Experts of a small language model.
Size: 13 layers, vocabulary 2048, 122M parameters.
Training: a variant of SOAP for the experts, 5287 steps.
Below are experts of layer 7 (counted from 0) of a mixture-of-experts language model. Rows are named router (the router's row for the expert), up (a neuron's input weights, with its number) and show model dimensions 0-191. Each number is 128 + 24 x the weight over its row's rms, rounded and kept within 0 to 255. Numbers have three digits each.
After each expert's rows: a language model's description of what the expert responds to. This comes from a sample of Wikipedia text that the model never trained on.

# expert 13
router:068090114127136115147151084139170101153097174118154134102116103115097140128127129124167143159124127128119148149154160106111133130119143100142123072109104093108132100095170118096156127130130137142121148112131148127126137118125097111139098092112129134106126133135127141140133166139115154113133139133087101164124126142136094105164157138097115133152151142148114170176139153154147144127077157154134116125114121147146109115149137156144163123132150099049149090124121134096122097098114134069101096110096123113146087117145098162150118167162142096076129127173148118123151154143175166127
up1:141117096139136131111122093115123136048152133097118170157103112172162102118138093112158121128095128116096123124154157116136122116133106151167094118130084121094119123143140145094122156152109124107175063132102138115165125141115106125110110119142087139124151182119149119144103086176143144138140094181092131117124100114152131112103140193122154139165107123131126100147164117131117145136131116134166069169144114112106114126123084163125127102150126089112088145127097132150138124120115153125118113104154120109118124150169073181127147137104123110128141118141131151105119136117097154145
up2:093157141137084123143110168133141119113123125157137097146056110133081111162124127151152147158141107107134129147138138137067113121096172125113138134124121127132134159123141114114148114154150100099094131085136130127148178139135106137108119107108108141122114171144130135126190151152144070124114159116110152100147157136143082147114156122170128120143149136119145140109098200146187163189124180133143122133111154135109150165122124123136111113123155121130138115160174148126140098148160125143133085162095146143107130107157149131149120095163126162128094099122113131124160146104151123128
up3:167137123096097085108106122088147108151115134118084095139109161129163147155153145122182130104115142087125097123174127135099112083118135096167139111103139143154129121153149154138159137149126148141090123104098114134109084124079150100108165152100138157122134097135115112133101140159090109157108120121168129113116172121093141122141122102116123132090146125107195134123100161128123113136099159174149163147136112144093080159129116151105111104130155096108104119097125106154145118137157131144149107120157111121119110164171148128157123181164095151152150112128140135142163091128133143106
up4:134149107118102116124149112115103101108135110080086137118114114139115126185094107113134116127109126137127135131139176130139158101104124139131178140159143094131136090117168124127154126120119143084102163119098127104130132116118097127145110149128156123097108130090099097137105157159129100134148160138129128184116158129118146151180097108120170174130140159125136152118152112122133145093150163150106132148154168131108102115144103163123129100098124158154102124131162129083127091059144107136193106126124128128150144135138124085114166151175076145176109143117118133143113088126158094159
Middle and final pieces of Slavic, Romance and other foreign personal names, often in sports tables, such as Živan-o-vić, Alessand-ro, San-to-s, ć, č.

# expert 8
router:147102149098147107145137103143138111125082131111116100151084148111125103182139138108183173148108149133103118120150094089114138131146111148110127141150149168142135099154123139097155132112089137134169177099140119132169156133149130126123128148092158142149163132120127192122133114075162134105157147137139132140120162189137131142146123136147148143130136094163096116179146104161132152108128140119117141160102165137117151127121118155111144097227146139127138143123111117125082083100141132115133104104132112149129127151126124196135129136147102134092112106109119130108115133119142155159
up0:129117128113124132114115127132113135129130105130128103142145165087138097156186132085083155099188109091115129080140151186082106091095125125101119113112147099142091102092151138163133114083169163122138109111165072137116148147148121160160115136141124134122162124137129155116120151088145108124119155095132119101114117122085116127141141154161132161118113116165112146145135177144155126144118109114112112106146130118084179119101139160128057149115135136111115128101106130131182127154096104144142124158107136126173130130098083111129127133115119128109085159158144102128100121122110108126
up1:126104151156148126153175098110099127135129128100120136135159121139132128106118136151155155158122162075107156119156096170138218107168106109132127158123143166096129099175130136156135149133120121151125118133166171127142114126112115137130110165158136089140143117143099122148171134176115107104110123150133110129117117089130116109125119134144166139126085124094131124112091166096122123123119129146132120095141143139135083143107155097080135148129144131102112142168093136126145137110144139097162135124172091121127122141128134100124133038186072147124090111138145122131112114094112117120
up2:139124115115103112133155078129154105135104071098125132129133133120143158125102124120106129126158139121115157136112140107124150189187130166110149126113137170104152138151088139153123135150107122118099152150154100129140144148140144132110150145123122094126078158153118103134152102174170123135159107153113140163109161121158145102085123089111066108108102176142142173127132125117164151136142118148087142131137144112159123129150143124176131137172152172110128106121192187134125110141158098146089149116148131114125155144115158130160135108113112096134104189154141155127101134125141122132
up3:125134106186144126199128131107114172098159129150104137159122089078159158141161157123144165162126131142066169125144116118107118096105158138131178158132144142135148104137128103121152130154133100134147137149131114146149109115160099109159099176062147114090137109111131141144152115166110127123152127133139136131084166080122134188122142112136108133120137161159149099154148125181150135120131102167138102117118138161145115117147103116133112135140094126102112148118127143066090115123164151115115109168112141098101117132159089123126118138142132101144128132117134141112090131127106092116
Digit pieces continuing a number after a dash, comma or slash, as in ranges, scores, records and dates: 395-412, 4,169, 93/100.

# expert 17
router:083097118105118091133165125120151094175128112113115116111167134158124153131101129168182132128140160109131170068163148080087146133120072085111109155182105120107169094135120118129128091141164127125150137156120116173160142143146098119136112116120138120127113138150116122120105149093112115104133121142118112147163151119163136096131136074112148166115145146118150126123155133140131138130128135107115068191080161126122145087136150135132142124125161096079128087134123112173128124134138142089156081133114127175153125130139121123139110113162131150091145161140122138115119107128141122136
up0:114106128110138110104128137142122124132123100121123086106144110175132115112164147147142105128166128148126213139141174171124137099128123135114138108152130162094137109132148133114098146098155134138099158151105142154121148143110105158102102105142121137135131158145123118115103116134165151124174090131141118132148125133150105067128146058116134174082153145151121090123131106148116130113135084127115171128137095121119075123125151126091176121138148118124161128111154115163132132170113124129164124146120111121108173145153157146104076136132108167144115104111162119086084120075150140167
up1:152135109158134094182096129124134158083085159117134127171162118094137143116091156095143129115118133091124072096102114156107148147139115124120136088107123132134070130126133132133123107146131179133121140144130132166150187129133116152151106130127118144112106093075148148165122140095173160099110146131128156129088137137123125103150131154133149090133117115118121116137109139146161144118121145099136131105171123114097128093129135136157130116166135190134167141124171156110147140125139157147172129136106101116165122102105132080155139136131119108127069108134101108094180150109121117179
up2:142142114137106064142174139128110160077161148113150112114129174119137095148093127166126116128084145106133126111139118147101176118120163108121143136159168145094112116104120113103142101135142155130115160143133126156162096144105111131135198094112128151147177118130147115117121088137110130115153123148136127142119113128116098145161136095127129144136129117123150187090160107139118159080107137123142110156109179102090137099129145120078180132098145105154097137102116079143152107136140121100097143083121184143117092119130127129141096152131117132091132142091110145115155090115124117143
up3:159098147124141137144130133145112161145153141098132089144132148158114134158092121082103106089124094136111102108135166133132137138115132106128131114124182145136162101095124157147169152145126069090140109169143112143160148116093126153120128152181150131114157126155080146115140126152097125159155154090121129112089096103127111111106104119122137110119154097173108113108073164125141134117120129146140122127159113098161144087099114127123139137093168131100200150122121138131123099143184141129120133126119126159108103121140146111162111124112159095105140104166117081128135098193114122136
Numbers, colons and separators in data tables and infoboxes, such as gene identifiers, EC numbers, vote counts, scores and taxonomy clade lists.

# expert 19
router:068100147134127102127136077116162115163127139108141091158117104140112094165121129125121131161134139133102156119106133075103142129128106141097128090128170169103117131129115140134129082131121110115128111184108125145152121130113082104162122099104154108125119137193151119093130125106171105121130126105140128167161143128156128125150133122126157113119141097124118153141143168192136166139084139099073075126141131107128120130110160122168136131147133136122131152137110067118124120123126164130099113165079156110158114146169104161151061162133146133120130141143140152110159117115146146122
up1:136110156132176133148146151144141117126101106128149100153126100142121123096112114133149121127117123139144142111130144125103101185107083141112136156120121139100130119147120130147147175149182135136189137137116109109152160130098112111150119157138138145146148140144163159116144125166108131190121148117118149103088129118100108117140102109118166133152157101187116109177169160168142096149119093164136132060129164123127114138105130114105161150116104131128111144159082078124119160121086109136120188086094127106089140101128107131169099117107107156132150076121135141122106120134130141129
up2:101110119127099134126127109134124154172140125138136084154145129110134146146152122108075151126159162100138120092135093135111103134149131130169104118149161145129123110118138178123117152084092138173106132133106150137118108158103150141135146192091099076127116131124125129155091113102141109114114177095122136065093125189168077104082135122151107140103133144156165121106142160131156084128095134123113080123164120115159134127098115141133144120058109106131138112141078094148107133123131102103152137114113158118123094150108111156126119165119138129170130132130097139113132139135149141113
up3:133103147147107117124125157098150151111119089092135125104135133117087128150144112116158133076117125100124145112169162121164166091131128108078126089108204129099132114115174121140126116179130113161156119094128157107117113155161109118142141133130122143092109070111094098126132147136124104125102124154110149114127120122184181124150127124161106121098111186123093147126174117188147152121138109110103099113128131102150113122140099110130167095144125151111122141152135155154142158132153132160099146155086110149131174122131153173137126142136118142116112135159102121092141079139115139136
up4:093146134129112108139102136091147107129168136117171120165143147149139138107128118117112122145129129156149144149087131134110129143161169113106115097159175087143139137115091129123123152155157168186142156122089119110076114164132153119163136150120104122112143122158117119132115087155174174105122148112131155070127149115137097117073137094129120160141119132142174140101085122146099099129122126120123081136110155133131078126143096141123087110165104132104142104103177132145098069143125165132129131133115141120094132102110133091129112143134112117089150116088144097152133149077147107129
Past-tense -ed and -ing endings and adverb particles in event and sports narratives, such as dropp-ed, reach-ed, miss-ing out, went down.

# expert 36
router:118111141124155115159151100075127122145092120122137116104154146131092146126154135118112157119129171133110133116128139124115206101129101152124190111124109144096143164173105118095118094076149083160127119124123140134106098156119079115160135139100140129119168138164118149114107144149169134089106178192130095130141120127148096153111122151134152127143183096154166115184175141126138124099111151136116127138138114136137163126154118116160084128119113106098154153124131111107110145117163138117114119132119119147102107106117124153132124163162163082112131108179107135147140135125161135123
up0:147097135148138121105129123120140118142135145085137133117101140132130139112120178171149174149146156118139154190120135138103120192113193129125134132124143102149113160150139078109101108111123125148108152140124125130105140155169129111168110144153116141123139144124155158113142099119127133097129118146159093138129092136109101155119090163134121124166123129086135132163143106139111156106142154111128134138131087120125169086120122124133136150109127078111120074138093086067109158125144146131123151077145132119193150116135149095162142128149132086115132105202137094134139118115101097113
up1:150119108128097135125174106148069112149077115107129120125167079168122115150115154099141136140134096140137131138144127132133145158072163133128144136103145124151134100072074120138162099143144119088145148127161141160132178120144102130115164124131118101115128094140146154120150128145121117092131137118121102143112147141078136113143127154132099135118125127115102097142194127119182107112147092181122115099154177105158162142120146140101121190134159135122154116105123140114161142121126123186087128140110117124123109098091155112140141114147090112123088120173106151146137127098145155131
up2:131182151139147134122090126117137157138101073121119136154140142119127114172131174150144133100168161139117122113130145089112105077159135144097171118120129155109085177131119135179161163091120127152141151118134167100155080127144090127110131137120183157122143130097143108124129128132122146072112113152105120139116149094136152134116128144089156126149086127153084121193156131131136126122132094133125138149111162114153162103144113127173105124106117110107146062135104124107164133112133135115138113098108099138122140127125092157128107184148131096132142084113129159151143113109131118163
up3:123128110128124128131110165103107120136098114163161153147152094142138130100101127120131151128207123145123134105121116135154132108128105142092158105163155139132146098192144155086132133131087049160144099094099111123117095144126084124105132109130113121112139114141087153071099146145115133157129092091135091148125151140110135145154182126102104091122137149117141149135103156137158113119124141112135114111145171114153103145108126116125162126109144129101104116111150144161127118107179110159077121122112110097107150122143138106148149161121135115099077157188152097116161106137142111132
Final pieces of place and surname names like -ville, -field, -ton, -wood, -den in Cow-den-beath, plus parentheses in table cells.

# expert 30
router:095114132143186112128138098097132115140081124102096101101092104097131170122169142129132186133142143115112176132129139115122144133109109144122112145159105113102152140145121094099115065132120145145153125162103124135120165126115098099147111112130132137120164115178105110134115159074142142099124178122092107160133135145180118096079095142132140161133150093134163122121125153121149133104110167155117111112116112133159086096127156112143111124118099116083099139160129078148084120117124100141160131095120174133116122086136067149152139120123119114118145142128140131106141126080147148135
up0:117105164139097134093171121131099150116098114083122110151108119083137131115123131134159143179128139134109131117141149117108080144154148166085160155135163102113110071163160144104149136138092152134129112171097150125126143109157135124103151112163144091135082116102141148070109150118064136110159127137142143140152110136104096114136117136138112126081113103159168093097133158117141142100144125125144175121112130127126186126118118124149134195162115098123125130109166100119142111152124133096098120090107133105081115148121118169088162122145128120111124125147158134107118155126148099117
up1:139148127163127056113106138110156113114146125085130138123135153136164073149156144102142120131114137129106127162114159146106114120177130129141119117140170108134145160121109129104099170111106099168138136148108156120161114085137134131113127104150110150147110107103119135110099167129097121140086120109106107107118137110133105131160132096082113130118126139126121084120104113167112106126176136105169159105121151087134114125125111078135085125144124134153138133120103228118095118150130195157120090108162154123129124128115144115168104134128166155125112156113160119132130164135115103166
up2:139128143150123127165158110074114100147114159102097141144132120110099126154131141143121140148119105152157117122113113141128166084109097101155108126144136158135109097105148126084156105118125135084111111131130137130121113164094147123110107118117166097115128088144128122141087123053105137173143191100106125168144113106158106119112175136142123147126078135122150129118087081130124141152152120151101111103164069159109118136148144110086106139108113099168140094111159102106079109137149112130138109110139124148088094143130114135130145088163136163081130144127159161155136109144108115140
up3:107158197100126130133132113106137061180094155143139092106150115140122125115142139155141156110147101112138118149123161159135133121090104114135153153115161119151123098121118101155110122149142095111121093083111099114059154144118145059175129126092112163140129122159109109118174107175084145100127122138128154159139081119124105126052137110128130126114094142128123121109137129115133162128109118115136129132130124137129114126146119119147130156117143155138099181141132121092143132155127095159167134125095111141129120164165139089165119107172110121144141164125112109112126152135106094153
Word-ending pieces like -ity, -ship, -k, plus of, in, after -or/-er stems, in politics, institutions and taxonomy.

# expert 25
router:108090169123175092117134133129120082135103120095077106145103127105133145143174133160141113135122123116108137125178146111105155112132143111126112098147144149120139139124150143131143093115099147107142144166098143118141167152129090120132136152132114136161129124175120129118152115142122142116136104125083103157123135199142118113085133108085166137138123109185117138182138126148184149130100139111108117157142108126140083121172124145144117123133155070078100146101122147126105097130158147129160089113139134145148102164122119194165132123142122097094142100125118105094141141114140174117
up0:146096123091115096114133082115127099135186101108128126115147121093114163101111114113107171091151110135111151166122122116130119129177099072134124135126082130156106095101139117141115147144101148090153149096160164127148090130127125082137107181121122141147135163115104092117135145141093096117117141107096131136134141148167149120143137093108118140089176129109134117096108116150140164133165126128137131124141077176142129126106108160128123139113145093121112176143140160124129165101113147127145073152066125141086102159119136137120183141117115116161096110097119124094140123149124144155
up1:180136111126143114140110089109154157106177133151136131104105112114128130110182126114171086114119122160148132089149185139129132150161059079131127143129117113135132161164112162157144181147110098135132121168085134125145126102120176118120139127108130148134128093117101124106147129126139132089101148143085171118123124140137136109170122122122144126130146103157138096162121102107109117120101104139109137148134085136174159117146143111099147132088150120130164076116147101151127119129101159097097109134160155154154167129103120171114162088128161128117123122153101138096157099160129155134
up2:125140195153145129138108096100122131120129121129097142153126139163118128133111174152174107104117116138118113116155132126148151135143103143112115121111136095138146127116176111123115121104146146120046152131100150131105128131134145126103119048099123112126139119138144153120148161145126140125110094123114094143178155148140094100113121148100158070090162129136138118144110065104122154099123120106088122158160091148102117117133111190151111112141174113133132162102107145122114060129134121156161133116146110100131142143100104131160115156147123092139161081106132115130137089108124144109
up3:118137160179104138120194100145179123133128130095142121180117096105108137129086100107140125163121113097118150147113141142127154192133108149143121101149144111145125112138159145108126147141114168133099157168115155136165159078139125087138123131134125144132141091131119098150103148125109133131163132136099131123101113135094170121124193136078122160120091132099146151089132169046157163108148120107131118094139117123097131142117141122142102134184133168118130116115131155166121125125124124124135117123161151127103124186087138136132115103103120135112100136128122115107116094154164106116
First names or their opening pieces, often after a table bar or country code in sports and election tables, such as Ma(tthew), F(reya), Michael, David.

# expert 40
router:112089157129120117161100094080174122171087089126154118135166125118144174122167086113121151139137092105082105146128113159097130156088140101155170137139134101077123160163098140120159134130151099111175145093125144121136123139104091110117128129119124125127130129148132160114080134149127157093178122149116127107150142149160107100087132166067137154112134080114094148124139135133154135116087135139104126119134116136133105100128144144126118120120124155143107141122145117121111103165107128135110121115114171144115126149173119150162110162112162092103121183163135163143129126127130177155
up1:124097114142131111133159109129087075105110121188140125137154149113087110128083132133181134129131117110090118096121128132146128142141114107153168074122099113132148122168175119099136120132090096128121136102173125159114128132126145132098139116165124139158149094162091154137140130142145181088120184146117116142113077151106132095176162122152118110135149126097121121107110136103167106151137101115112151095137085125107113154093102137142148136154102144128104099139103136116156134099143144105135152110147157182108120118113152150100169144134146140089168138121082159152143140113147154150
up2:098095135145140107135175136111147140095146123145154100089169122128155156137183095139101137123159096128136143098152092142145157162139156126156114119123132134107112139101115131104138148153150104122152113120064106169167103109161168137140158106142099139108168132160134174122144089146136100101123129079139143146142105107152135161103122076099114135105101130124145093131098138131103122101159129157102100106148144104115137128123149141094168115146143157174087144110159110123075090112096123080108115138135151146134101130144090164102135104094118115148159131102090120141115132110096122157
up3:117115165110156090114130130132147116073158119168136128171130120127116153131124128056094107109152107085145099162112122168104101136120109156113116152124147114168111120113151130108142104108142100124053111096143114111114125136148150068129152144097141128111140111144114158143128105087135110159132132099093155134132136160094145080154178093092126097121114133144152082126171139126162136161142144142111143121113161122173123140123114146110109138132109123168107120169146140103142152093114116115138119109125166131137102140100140113137127131137121136129117115131112161139122094109217119078
up4:126093128126159086162143147131099154139146134167131097106136101158134082100127154117085124119157134107112153128160155112107149102110119108124141120128129132103096178145184147163133165126116127098130176149114135143148174119129141102173131123109097149166143129155105148105119123148117122127143155112127149132143132153136120181096150133132118091138142138149128128157164117114148093135065115090171109103113096112115149111139131140139119115093111179132094149092157123103102113131080136110091163145109121136110164103158160146145105122105111121138169130119101191159139173170146148136
Nouns for people's roles, or their endings: member, player, President, midfield-er, ag-ent, Du-ke, politician, brother.

# expert 27
router:099100173131151084106124125112158088155104150127116089121098099123140153136186138132161134148145118121097117141182131146116155107101108133151111089123168154099112137108151114118138134076146137103110138173110101125161154166134111142137089155131142141178130136174119128088154119149114139100136100115109122150096120156143104113090136086113184131134138094170103093141139154126159135143092119111113153120159123121138101118170123172125107150139129104118109165120109156150100080126142104115136127157119135103138120159122128174173135132154113093067169111150113111133141133136146136155
up1:109159172085125109102107096076179137120192134103102152120102141125129131113147115131123149162095166139122111102123147160140184147101144130120134100121134124092144078115142167126169124145175135105148159139139078136151166095124136101157138107117165077152117134126130099129130137125160138120131109117133181107178115116113143140106121157148102099097097147121117155134172098134113094106095152124123129125089095109134115084121118120166133090179130131155123149173093147149145104125126155119106167128150123133095141124150077117146117135125124159108102114127150109117134097108139123137
up2:158134166148126107163075096117140166092124173129118120142095055141104148166170162138169155113112152075119149150125126135155130100139130121113104115126114124091161142149125144073142116076121112123177132126146091139115152097113155147089137153122115154138105176158127134118143114143138099134155156209143118135114144108127086112133107151135111120135098130128141154132112141143133091136117129156180159144117119133141131134108128148139144119092148098140132133123140098131167081115142130096153139107125117147132084138163140139117122106086182146105130111084150165116143157125121115117
up3:117086077120168148100115156135121104137091113151134111137158184130174131127137132120142128127142129107156105145140120155111151105138119118113141141128113133072137114135144130136124154097129135168120107129170118115134119147118142136159119138137120151181126114136129126130097127067137134123141146160098133159149153127115101153120141175116069097124107055131120160122129105106130100170135137115083136146102121138091092144116132153155131157104114144184116139114097134100167132135151149134140126129097169151128115067099177132174134166128110130158125068114125128097111143112186090122
up4:091095194099137133136132120103129123178164159071120078146135097096151119138137130153119109091132077130126159097177153133150098129143126140156146095179117130101166107121098111148108065120136117107140121131091110148150140130091114121131116125117122128104134143155131123147146117098113165108092137107115152213094130149119109113118147077105162135134135134121117134123134135156098140161099137147131189112159130135123098120146134159138120116168153144131129108113131145157132124128130078097158138121131126100150135147122141128159165127126144123117147098174161151126077141104112155131
First piece of a personal name or capitalized word at a sentence or clause start, such as Ro-binson, Ha-bermas, His, Thomas, Henry.

# expert 31
router:117107134145158140151162087147137078174086162115125119126088100087129103177132104107101131089152160189121123134161117134110110153141159119121169135137143126115088141162113118073146135134140148151143111119135129108147109126141104096176138127146168109148117125175126157120152123107126170123166131169103142129149159119110092096135145096109111173106182120116155135153113135130143130144129129158104119139109142154130098158163149126129137136168127102134135130128102071172111104153160135085117096160100158152105148116137096158142124124178115126105154153152117135150146120121128127168
up1:096153098119082101120078110123090094145169134111122124135131118141139154172122101160173114132123136144106140154143116134112122141110117126133137115125122106127114146156131122092153155142173111160118137093083133113129152161139100115121149128128135140094145126146100087197153143134127119112148147118114134130122131134128136131145119122133085120136137135137117192153081138105132113140141183140092053072133128169138154093131107098131166141118086122072147107127175100120138129111152166112107101185092104109110122151154080163147130131103116103131152120164124155140129128105116136103
up2:124142135125134147157132155108151130194097102116108148108134130099115158103147139096099152149138116113138131114151112109096148144108160151117112156161128133152113100169135098143132169112132102156182164125168142104139127121125128122148123113158135166116140110154133122162157156115087168132111116125166127109139116122139106140128155147109119106160112174181110143166124142112104073117078101144107146091122161110147087108098136089146144165112122118130102159178182117144115109139140138129143129112161143106105097147111127111157095095153186111095168168138157108126137150138169131102
up3:140121127157125115178082122170128172109097187139102132137108148147128122095145099113122103090135130130157096140172183160099124154143138118144135115164117139150153176106129129154150153075157059133136124086091142122075122139148111175117096136105105141117150094088132111131120118125142118119094111125120138157142124105146167127124149138142135163081147110143080152116136153108132139171132104101167148185130126134136122145105097093130152104087150138111156137141144090162089124114094152136139141098123111126146152139138109125163104118131107160125133130172120143111143142146148104135
up4:150141152125131147133102125111135106108106176112131147123174126107125082148158127129141116128125119133083110147140148143150128123103158118124138161129149104138078123135128116137081099166073141129131123105124138087119144083115087129133129129146161130166143105131140151153154105123082109116143126138121148162145169188131111151123109124105116126132133156129138097125160143161120139138143072113132081129120123158173118133106147131127154184140137110127171161079093104161123118086128079150143116174118123115093141116148145142123074098113133167111148096138104150116087163076169154116
Single letters or short pieces inside or ending words and names, especially s, such as stairca-s-es, entrep-re-neur, Insec-ta, Harve-y.

# expert 18
router:130065115118165059139132124105122112170084161122123115130115115145107150119154111129145158112118144133070137148147143124123120145118108100128132120135154113135138143103164133093117146109116131138113140163112110158144129120125116133156139165130140143171119139170093131115168124116108153079112140149121080171141133188141115107087133109107180143140154134150129130195119143132162111120084149127123126153114112114160095145186134145104129143125170073106140133107120155128112094139148162119116113139120145121149129151137138190140105122161114087103151117130124108095182146139147164152
up0:130109129106140150148132172106114120141124125112134081115167085138149187100137113092123145140124095113084154130167108128104155129118153103121105112148167136139121137135153082112114161104129142156098114101160106106141181113116193129158146120152145122123135143157114147130106130093111117107161137166110140156120117167150082139093144139142174129110082165100168188125143092152152136116127127166149114133113154120099172143116088151131112120108079182129161137134117137085133117110157141143136161141109119175129155095095088138115144110149132138111137153118141131098114158125132141110
up1:112132144190139110131157130179106103199107134137109131098136117124126115152147155135094141118165115140160108130131105173115128134113125124106155096135131142118103124142114121134128122165124165126098103143167117122116118105111174113145170170134149145132128075135130159122102136151127119129160147115140150077154174103108127109191049122146106142120141153123104106092124155096112136123145092081167145086123149109116149153138160121158115140128161125122126128116155139122085177107128086104166131123088131120122144153145087150095159138125125148125136133182151131106144121111118106101
up2:130139163148128131100124113108160081131176122100162141138131137129160117123139157099167096097167082152122138098140106105131149154158103148140127124099146116156142158123143141123120113101159148115078122155109120154111157074099100061151139157113151060121174143147137136078118079167115128145130130128114086150138139136148161113125103163104139105122113128163123129096170131109138109130150136117129134164116157191110137087106124112111122120096123132151087176107152149122112112136115172134111140145108130119153115159128129165123147124170117147127152098115112140146143117130101169089
up3:153144127129079094108138069121149126174078150108153081105127115096110097155166122150131138118179128115129094132149145080124122111123126083179126116155138156156123096093116131160138118117139122129115144139074137102114130064103130084092145139144091101110141115108088138115111119132129163121104095137124075114170177137159117120118154114136081141140101161093113125167147109148113129154138149124134100118134143132154130131140140135145134165119148101139132112129071116082127122083124173115168110144144106113127137169125125104154119110113107118172130121128127132146142104155099154130
The first piece of a person's surname or name part after a first name, such as Mc, Smith, Ro(mios), T(uck).

# expert 20
router:130100124133130125155157095117127096132083127129111120094111132122132134144143094156155138105108138117133126135150116136126193146104098147115178138132117133139079142134130126067145115121111127126121118135136143135128116148147104128122126148139110119101176124181143177127160122156132113099118121156084092143131121143123091111102166117142120149154125118153106112175126125150175133138125124161090121160117095127138101159133199164143099137150151117096113094145123148121106098162113068101139106137137139162118092070123113153141107195124108122117119144172130174099114167081158134108
up0:114134134141112082116128149166124099129089110095077135083074134157158166147119123125137146154154144090109137103102075121132111141095107086122134126147123124147139141100154135135156157132174164174133113150157126119111099107136162091133139127100138123126152127172164125130142148123110123086139112135101103179174095138115154146132136119152129170121104129126100131062153103135103086114179098116126174092134073108125092161156139129143144138176132118120146103127149114123140147143127113129126122149102169102127113118107121149164158133135125157155169129117144160118156118122090155135
up1:088122118100137119161113120131137073108130126162111141131113100111151148090115092086128169123123139184120127127088122156127117136121130151074138132097147115120113101090095144090092143136153124120119127123089140096139136095139107133116125153132139115154109117137133106144105129102113165113162179125159150130133160162109130137089136189142120104131134157115127111114111156078148112122094105170119128143122119140118086119095093121164135115081114160129112147131122066128078114079149122103126163158158113156090114162114130099098172127108107107125110154140126172095130075137131117146
up2:133102121110137137130113128124103149088123147158113156129164104153163104135154154138143138090125177127119110117170126108130111121129134123149150160094050123151140136142106113120114110161140086142115095111143088098183105121166140128126072166115119133117096161107142142131093143134149118087112087164150114129157094152151117107106117130079154138151108126145178134183076121090125086130152132116137128157103117128138133126140124132109111122129145082078165126165145129150146147123116141133114088099155124102103129136105145148124121181117140115118144122158137101126112147156159192147
up3:104114135145105113106165129133107149112113136169144115073158086136104188106073109138138164142149107127118144143168120077084129139145140127113078129108138117121146161126145124092161117175097113109107148129114094166169140123157102091145096156097121133127142091154158114120159132170113137126106113082157149103122146102130092122123160167130160149096144144118125157132107126129102138138153122135118126124097152088134087139092170108119144173112096133115144083141098110151137129164104160135140088117103082150112131101137101169167146130146143134110128125149155140154153127135149151138
Middle syllables of foreign personal and place names, such as Yer-e-van, Édo-u-ard, Neh-ma-t, Nimo-y, Hel-man-d.

# expert 41
router:113105137118161101133117095111141113151120120130093116112063174108095136140198138112176121157186122124080156108097152125125110160112121150095176125129129101119123135167153164106116105104166078154179103135139138104120161134147110112134131117131119134120135101139121135129143151106151118115118138109072093156126169150158069104145127088147122179166155091163094145135128128164172178117120154155128116133150148131137139106177155100122126138138113142133169125110107117156131103172110139109135137120085145134100112128128150148126131136118117110127107109119140151122126116115163116120
up1:122113092150102108116128121110183126139073081128133160118100138129082124167151137121145125106088148145133147109145126125110145129120129124094118146099164139146138157137149135151151124138093098107129143122133160108147130116123094143072120161113165130090144120148141165098144131118154129091097152113178084145142151091098091101099151084132101116126110125120045145133114107091094162131129104132133157134154098149153100128134120123127140124117112110144096154118141138165122111128119149098145146088119127154125106102119178170153149153118140105140147152123167152155063092100098127127
up2:113136096130146123131106101115071169115128148142132090130176115109099125140141124163152150173179147104097166103133156133158108088131159106128135119143153076149122155086157132103129158141102112136153136123168159089166124111140114106146110161149095111169124089119120118099111110157113136097106110124108183116171112117141153167144100110159146153140152158108138124140155135116178110088160095165115120131143115156125099155149080157164107125157125107095151087103071127150115103136171111111110151155113155127111123140117127132131110128121136112126112146126125083136104132159117142115
up3:103098123126149179162147078096111144154150150111163099153115114137109116099103141086102165150156132131103161134133100136113135154145092146100085155122147130128134138146141137148141106111128113140158151136099086161134138160178124124137141103106180080103124149161152108148175091142140134115162130118109144124137138169096139129176126132148185165119129122108133109147136129133115122141102121176076182148128160125139139148151133119167153103098126085153121155117137123096152153164143155136107147138135145120138149107136119113154063125127124121083136113156131170122114100098168135103
up4:121115147134107087143175130095106137142139128156124118139118131109143088130112129091138094153142117155106100135139095096145136145108151093140169068123116196117161123152158133125092179185135147119169133122131128103130143139130105123160115133116119118112153121143127138161170126152120144113089117159125126133122130087136128149134090153137161166148122139172160098114154176164110152152160119115129146116120122081106137142117092127131163167162084130117152126168078113141126095065114142143184140116127098113109101113146146116112093123117106121168163150102130091113137130124126152151
Middle or final pieces inside words and names, especially in album, street and station contexts, such as Vol-um-e, Fol-low-ing, R-ight, R-itch-ie.

# expert 47
router:085117134112150115110150096130136116140113121089133090133125099167105137174118101102184155139158134130068150103106153134120137157137108152132106119134139172139087117142097137126123114123153099143143138155133140119123183121099108125149072098122116101133175135130102136139105105121163116130146151096078138180147130128203067105098145124127145142145124122122109137133138153120123163095105109104110080109142117113107118164154124107133153132123095138120087177154121082142124114130109130129101099161103091095112089132135157135171123132164131108119114151149145106147135185134136120126
up1:103155141130130124099144105049158123072099102079139137137087145148109132114153117120128078127092112127147094127130159122110133150113157131143158140120127124148189144136089119117161113133099089143144114133091130139124135154095136138130114131119105141104099159110138106133156142119148159155139140099178136143101137164153134096164152151105142151090123119117158123137090084149124113097129130120088125102106143149096107112121127116104194121133124133150125105143136122124170081109110119141113126100139157104182108127114180175142130151112151146140093124107095165091133163111101094144
up2:135136105139145116165093123106111106069156183175145104180082135139151139134140089115165152109152136147127124131105128147142111152152146125083151126146134124161146108178122154125150141103142143137117058106146157122164164135100120143127113096132096104146150145120123139126153185118134103133083106130121123119101195094093129111093155163118124099067172117125142145129130127137127112121152118102160085127132136144108114132108122161158132127090145130138080138097137121108156079154141147126154117124105161140146115143110115172111156142134120109162167142104137132105118136141155138152
up3:113101169140115111133130138121137108150122124176140090160160150069117126167080115117138121154156128130146139134132126121107132132138126138152150088099139098130087152130090109140151147141072125128123159138136146146167188101139169112090143123186160140140173101110124159100124110115140148102128157110148169105114142097161103147118134127108165102116142099181112122161129113177123196132116113098129138122149087127138107152175129087146169083130154133109115141101111105159138147119107148142122149106122130135105092128096111151161148119114117096122129121118092135106172147124141105149
up4:127108156158171133135132069118127131154121109118123162148134128149189127121092136145126122148128111127115107197100169075149124136072157098100098120120118141103095123128099132099120125102129136078107160108157202107120140082126125130136136142122115117129133117138116143133095125135128155166158152122129147117114113120140132101101078160110121117138090110133139131168139123130161124100146088149165141133144111099150149140158103129127085104180103152090126123113132112106080126162099186140151088154121080122164133152126112098103140137156115115143155127125127125122161107169118148146
Prepositions following a verb or noun, chiefly to, of, by, in, with, from, as in interact with, allegiance to, pressure from.